config = dict(
    n_layer=13,
    d_model=320,
    n_experts=8,
    experts_per_token=1,
    d_expert=304,
    d_shared_expert=0,
    activation='swiglu',
    moe_layers=[0, 1, 2, 3, 4, 5, 6, 7, 8, 9, 10, 11, 12],
    router_score='sigmoid',
    normalize_top_k=False,
    routed_scale=2.0,
    balance_loss=0.00216,
    balance_bias=True,
    scale_expert_input=True,
    init_std_router=0.0138,
    lr_router=0.000266,
    n_head=5,
    n_kv_head=5,
    head_dim=64,
    vocab_size=2048,
    norm='rmsnorm',
    norm_place='pre',
    norm_eps=1e-05,
    positions='rope',
    rope_base=10000.0,
    rope_fraction=0.5,
    qk_norm=False,
    attn_scale=0.125,
    tie_embeddings=False,
    parallel_block=False,
    init='normal',
    init_std_qkv=0.0377,
    init_std_o=0.0467,
    init_std_up=0.0539,
    init_std_down=0.0539,
    optimizer='soap_variant',
    lr=0.00524,
    weight_decay=0.0,
    lr_head=0.00444,
    warmup_steps=200,
    schedule='wsd',
    decay_fraction=1.0,
    decay_shape='linear',
    final_lr_fraction=0.0,
    batch_tokens=32768,
    seq_len=512,
    doc_mask=True,
    train_tokens=309700000,
    steps=9452,
    dataset='wikipedia_en',
)
Below are experts of layer 4 (counted from 0) of a mixture-of-experts language model. Rows are named router (the router's row for the expert), down (a neuron's output weights, with its number) and show model dimensions 192-223. Each number is 128 + 24 x the weight over its row's rms, rounded and kept within 0 to 255. Numbers have three digits each.
Before each expert's rows: "raises" lists some tokens whose logits its average output raises strongly, later layers aside. This comes from a sample of Wikipedia text that the model never trained on.

# expert 0
raises: "s", ".", ",", " |", " "
router:068101099138080096087115123158139183150126144152134141144112084133118152112131110110117155131160
down0:141152158097157144149124120157150088160131125122079127156159120127124121125107134164119122142105
down1:151147125110111139113154115116154106145133138118136126106107085127094120152176120106155115101157
down2:145131135161163146142120131147115159085152142127091116129110129080101128114110173127114144139155
down3:153180143115111094153109120152098172128143193150149150126117146147145159128104128120151145120139
down4:134125111140158089109131147109148114133120118112148124147147125120124137132129102079139169104107
down5:107123122128104118157107104112173098148124114125083131151106133108136114093140138159140107115107
down6:111151124148096125113137108124098111120152091137085100131154142132153118165137066105144119158153
down7:126132153119111125133151137144157123109125102124178134155120062128104118120160143150121117131107
down8:115126120151183141139092134135098096169091114100136105175163103063157146123098089112128168108112
down9:109142121123143186147117158127129134136138144114114129114170140135138090119159133115130126146164
down10:126165114074108143149129109136072119123099166130132124159145145104154149133104139105150118125131
down11:151084119128132116149155121160105094112107108125113078133123172124137124112105078132090098130129
down12:115097151144143099076102132122127106139109150139106105105101122143143124154136071102112065147159
down13:167137109089109120158123137099153096142114133085118146102153141132107113139129081144124124163157
down14:111090143148082123055101110111131141165176096143118137121115138129143147102128135123114180120111
down15:076126074156148129159111170130130126107129102131109175148164143123135104082073136127154127117166
down16:135099115146128133168111150116160116160117147119109128137132062101118114109121043148125100157130
down17:135149157123126152101140147089144132071148133074131146153105149124103124119128138169150110157151
down18:138133114116109118163112131106162151122150123115096088094126110093076124142130143111163103134081
down19:133114160133127116124137150142152123180091153099086111088110115137107172147137119103128080110096
down20:138161122087127116114131117131172137126130137131127154121184143126189096125179125090164117125137
down21:114159085134119146142142138125139133136119116152096142160156114119088112109112108108144168088140
down22:137166138106125149138175071132145136145104134136113120108092041131123110136112157090117138127147
down23:126158157107084102134152144113122166091115122122122094176149129164175152095138143130121109108139
down24:143092130135124109168155099149152156102145176156109089148114132105100142107106148152075120141108
down25:150137171123180098110121132122138136131138151144123146125113120114097146113114175136171137119098
down26:151119135116107111117145136151106173111137112114147131094143108136178115068135146135170111151059
down27:171137130124100118111115122100081169118149154130134088104121099123105116159150111085128144098155
down28:146110146120123141138124138086137118112141147142124105125134152131133152132137150096114124142128
down29:092125125118088114116123128122115146160106111154193098156142091126151131124130124129084111134128
down30:140149153118095168112138128129143127110139164089127130147157087091129133105114124103165123133089
down31:152127126139107132133154149156127089109162110137158114120074172117191115103160103109127161112114
down32:095154127120190104135116130129125096154175136104130161128150122125102113132127145143102120134117
down33:132105130116116159172140100092156162116124126126152111140115133168112171127115125084165099155095
down34:126113153148139151146140126132085134116092110124126105134143107097111153137143146117183110151115
down35:167098129095101213152134170163167153109093149089109148152114082164151170099119116062095146136144
down36:098128125109119132127160173130096138124115117096123142148119179137142143104113181129096097096111
down37:132072135157115056111071120084121155099114138119111121108149130185166113144115165094101126159105
down38:158125132116134120175108105110119095113192117126152113150123121130096180145109125132107117149132
down39:145154114096137124163123139080112161110149121159138149131148112164108125161107107117156115139101
down40:101131088143113169120142128107145135133155081134133159111115157138169112149129110101145076127141
down41:154119137130107100106130116148117156144139143130164127173057135125119113133147158102162121119164
down42:120127098137115123157115156165123130144140185113094093131127155146101138123131108077162139120141
down43:141154143152152112120171153109150146143132125117110123112153104156111109138123135109166158086138
down44:111142144090138139139119147144137119111141140195149120156104144061123129112138087110143125152142
down45:110157103179122091142102123138124127118167148141154098125140137112115136129113166123093136141135
down46:134147164131084142129117151112113139167094139091090119083118071139136135100115065128102120141155
down47:135089120177148135115147168158135124122142120146111126120108130143134120073124177091137088103138
down48:129160124112156120113109134145109131101134147112093108142122140167154185113141095144139111137122
down49:133140118101102151173117124098110143131103134129098143109105123133185109086110141112112112081132
down50:085149149108129152103156120152124156133143108073141122116142151134145138110108173222137113092120
down51:110109119141115088130122121104122098101143169142102135133142156158112128165099147165155152120116
down52:118159136138098122138100140176125086155083117130135117107128120158138153122168131152080136110125
down53:149132104134117135121155105166120174123140191145162102129083150141167085100098146146165093121119

# expert 5
raises: ".", " |", " "
router:132127103151140134154114106179141161107106152105118128107088057101165138108141129168077099110128
down0:142106099140145126148155113132113129091104182162080136129195149133091121155111144132111127138124
down1:127086103148120148108139089107094138162148122124130129135146169120145132110117126140125133170151
down2:121104161132146147157142146160089084127146124159140131161133137137087164156148097113097086159109
down3:141107103136085138126124172150104085147089115136108097154106140065106126135117148159144110164125
down4:164165102113142146151148137139098154126115136105127144069123141136157109143129158096149134116104
down5:140160128133119163097126165118087118145106112130176128159123137112133136118132097113107142094098
down6:125115109162116122086148097106096077118175150111137144141133122149156108147135132130129161170137
down7:158131097100113124153107111128139114149094115171109138105115095116168148104171104092116158138128
down8:118193165093129157159152123153119079128144167155132145107112122115125102111132095126132128128149
down9:125163132158134146105159100119142153156126128163104111102132131161136125148145196110151112137124
down10:146135113125146110142150144133133154087147125156084114096142129141116118096102120103138105129129
down11:106135137136154131169125155171125144125110129138097104144130149143138105098098128155161108118119
down12:116131160093160102150118152125101144111104144167093079063108113156127169126072126116144128121125
down13:097147120148166140088138176136115129131146106134168133156089143163105142115105123128082126121089
down14:105121134108103097123120094140118087152139135108110138085145126124103081128108144163130189124115
down15:106104121120125116123138129186134129092129112119139121135133146098138114171142150132145106075134
down16:103167170133112132133126128133151112138123117143158084121139142110112123107083134120180162114101
down17:114129100099133127156123158135145132140053106122147129135134109139093113142147145130148105124108
down18:147112157132119131130113134115138147133088134128089146139115130115120112106147127140120169142115
down19:166110121117137108115144130092153182156152130125139136106110134152128071151133085138112121154114
down20:132164087140134163118108125122149152144191138091110132111087151110149100132153121097121168173167
down21:146110147165120167152117114184121088126123164084100130145146146125147132083132122121127109160115
down22:138129149098106106066119162107113134130180139152106091101113141158164085126090089129120147115140
down23:126132108141138175112136165084171109118111117130149144136150148136116066138116151141103135153093
down24:131082117127106112097149126154137158103128101118156138115130147156098114085133143120150145119132
down25:107097104168144157130134123151154124177128092108139159106139157082088156153112140179106094127139
down26:131113123087118146137122078139132110114137143134143127154110139072114121128149113122150126120150
down27:118109107147107117142125122129166118107129158139133153119090140152155146093136151107131099140090
down28:171123114142137129101137159145149125119088103109124114124150110156135119162172122134149153133080
down29:138093139098167118119131135088083104108092141110161151136128094120066108147132124120106106151104
down30:145101100120123135109146126137163114120139134086110141114128114092099115104136110143153145115145
down31:147098143155161185101169161124106178146152172093127120124108138124119093152120128161115171159150
down32:130106094103153096170156102123123123138161096146152107078101148155139160178088134138120137112158
down33:116184122108161117129128081126073149166146162109124124122126107112121153104136087167114101140147
down34:167158141149136124125114096119121193088143121112115166140136132130084098165113138120138112106140
down35:117143131125158081130152131098092143165108112111099120127142123181125147149114115140152161136161
down36:130147127149140105111176151163158140121150068145122167114125128138150131127119151147158143136179
down37:086096135138146140104105124138151123133141119149098142125122139146150136160102137181145149144145
down38:125139095153167145117135175133157130142133111123136136141154095144143141140133113172128178121141
down39:125121147138125139140109129115139120137131133133093064150134147108097131133127145106129135130155
down40:093106122105153133175104103131146103122149152154133104135122145157113147134117133111204127117152
down41:152137117129094144127128158155114128146126132135137141154122120148120141116115129153144148146103
down42:127162155153120135125151101137115068137109170140113084142094089098136133138107127131147120122104
down43:129150131115124149190115149129103119126163126107123156100114106125117100163134127113144120169130
down44:114141127123101131108131131121159155122119148119121140174125119162141175173125163137096186156157
down45:122158106143137115151145119158114101113130126131138126102152151173148136115106120153138124110125
down46:089113156133149124155152089160113134150075133141132105104141177096120156139125131115067115113116
down47:133130107157147098133132187165150152147135113144108104149106089148121118144118122127107131099126
down48:129116140120123125133182133181160110133147143128108097126152104154144133113145132157095125146140
down49:162119128137191120143155150148138107112116161156153129136144125098118095132140147141100113162115
down50:112105127162113142076091145176126133169163114106111147170141156132116122128136131147137181187111
down51:140178106089114147126105169115090111133124137086126186122146132141103124111180176115134153082137
down52:122124129104175096099116157107131122111108139109144122105086106146149135135119102136164117124132
down53:177109144137141152126123140133154125166089151129149171174143126115134099131130129141126141085147

# expert 6
raises: "s", ",", " |", ".", "-"
router:148062087118104091148121123139143150088146145100130124101123118118154096111149152115136115118128
down0:115166093157129153098143124155130167150105119103158170106121102084122092122097153125162132090111
down1:125155169074136150139112157133142136130133139118107141105080102126159093146135090086109140094171
down2:158062127105130139134165115098119158104150122151158111120159094161156099112091102164105148155136
down3:114127116114123129139186124133147131128137124107130176117153177117104117166108144142122123102130
down4:141087146118127137129140095137145123088134177149094125142166124141140131142114156154114120148110
down5:131103158140130142116143088126176140095162105159154162143128087122102148140133108139139123124150
down6:155132123123096123125105172119109149130128130190158118126142180172160100165117131158132092168187
down7:134132169133143144112121121133168135161145141124156052159135124156113105103148105168143123094142
down8:113134152171108094131126137120132090144139162137164117087141126172115142173137179091083159132167
down9:132140137145137166110145124125119126141125144120140149127127114127090144149200112119112138078133
down10:109158115154164165149120147112147077103122108163121137167162134128173158113113099127139147116112
down11:117176115117152128087112093089155114145111091094106125147174075146110076130147116110174117073095
down12:137146113092129102083121194098105151109108106100162092144128144134114112082116129110145139136153
down13:182173107136108129118126129157092135095146132153110087066137073146135094132162095119092121093114
down14:168128197133124112138105134160130173123133094125129116108125109113100089144117122150118125128126
down15:130089153111145135122118148145138159133100193070143123133108063153138125140132109147164099115119
down16:104117139118135060149103119125124108131145114147094107130136155112092111116129090114117129163112
down17:132110139117145105107145107102118133143149132135118081151143147112132158116095153140077135105112
down18:119142120145121149110128132139146112140091162083094098132118116109146154156156105108127151113077
down19:143123081095115138142117112126111137131114151128102102126136141135151146176159112134138085146125
down20:129111131158134116157142113154160133103134130117094126094116076109142163144127127211127158112172
down21:116142126159116127165107113119142092136067116128116097127130113157067113189109105130093102144147
down22:146169169132126176156155136164120101119150115120103140099157148156124135128141123170157135143124
down23:096124119163097134130156176145144156143144125130126126114134099170140113125110108130139100118121
down24:130134104160114097135137109136148143123153135170076137118104103083124133125108132143126169106104
down25:104153133095136097126146094150142102127161098124158149161131095120143117083123117142083107123115
down26:136124149139127180134097098108081107117092105125103099106136115096099137125099140150181107146134
down27:111133128113105124186101096131094106118149149121159151189141166142145134160143080132131177103162
down28:113108116111127123139091127141134165140109114138152137128120123140111130156149124128152124108107
down29:094135140131130091138148131150168096177118124137144099121138113170110134137112100131128152136141
down30:150172066123120109118165096113121143128153150099136122110129080150186168149093134160102156118146
down31:143119108083136152154113142085090104102159116120131113097101121170123122165194140142117068129181
down32:124120147126142126123119121118130121170125137137132103139102158108106155168142146141112152135174
down33:122111159142183101119148112145108127178178121135115129114131157117145159095137083138120162100074
down34:138120153136129108147099121128126077131117186112107161137109115149136102152104150140112082134117
down35:144167128128115114166098122114145107109153146119124146069143112138130147098128137136158189118130
down36:085120133177119124110091122129141130118114073134118119143166135164132136133138123140103160132107
down37:131144107173124094134113137144110145093122135143131121152127170160156121099151123120149092118126
down38:150111115104141148159118126149107118135087111133111153119102112073165108176158097134157121149135
down39:178118143108110164133116112162116137161120153135124112083130117122114134118114122116107114137071
down40:102124120092184126157115089118123138135124100128134118122104158130087115144135091113170165123080
down41:095123114118146145124125102159138169125168117160120158144168125167156117134071161171132185145131
down42:075122126105100092115110129073129138135108117119092116144103153115185101115105145145115124109161
down43:143158126127119132069103117173115132155080110149077154128110166113101117141081119133138087116115
down44:150146104153135103114106111113140168124109124156141122122127097092142156143123138142127147134124
down45:133117107121141149103125146141137128160101107112120140101145173130145116099130096165149085101120
down46:150151124086125155126071095117097130118095155141151142117157124128126121145131117151105113169126
down47:149128115166096097121125163084094142086099142140161145146119090136115132141103115132146105159140
down48:120157120128091158141101159152114095113090118124104149134137080084125130120129100125127116175102
down49:120129104159110094087147117113159164124163108127117142128153133123139113093091172121111137117151
down50:106135135150109118107117134124143099151124120120139135149151141127133113147176105126152105090165
down51:143114170151180161169126123131139130079095154121155136151127148090123138080153115146161123111124
down52:124102147143131113111133095125128130108130125137150135129156068160182102090179076146142125147132
down53:110110132157134156155133170146092151204130131126122103113137148130158144129150161147115130129167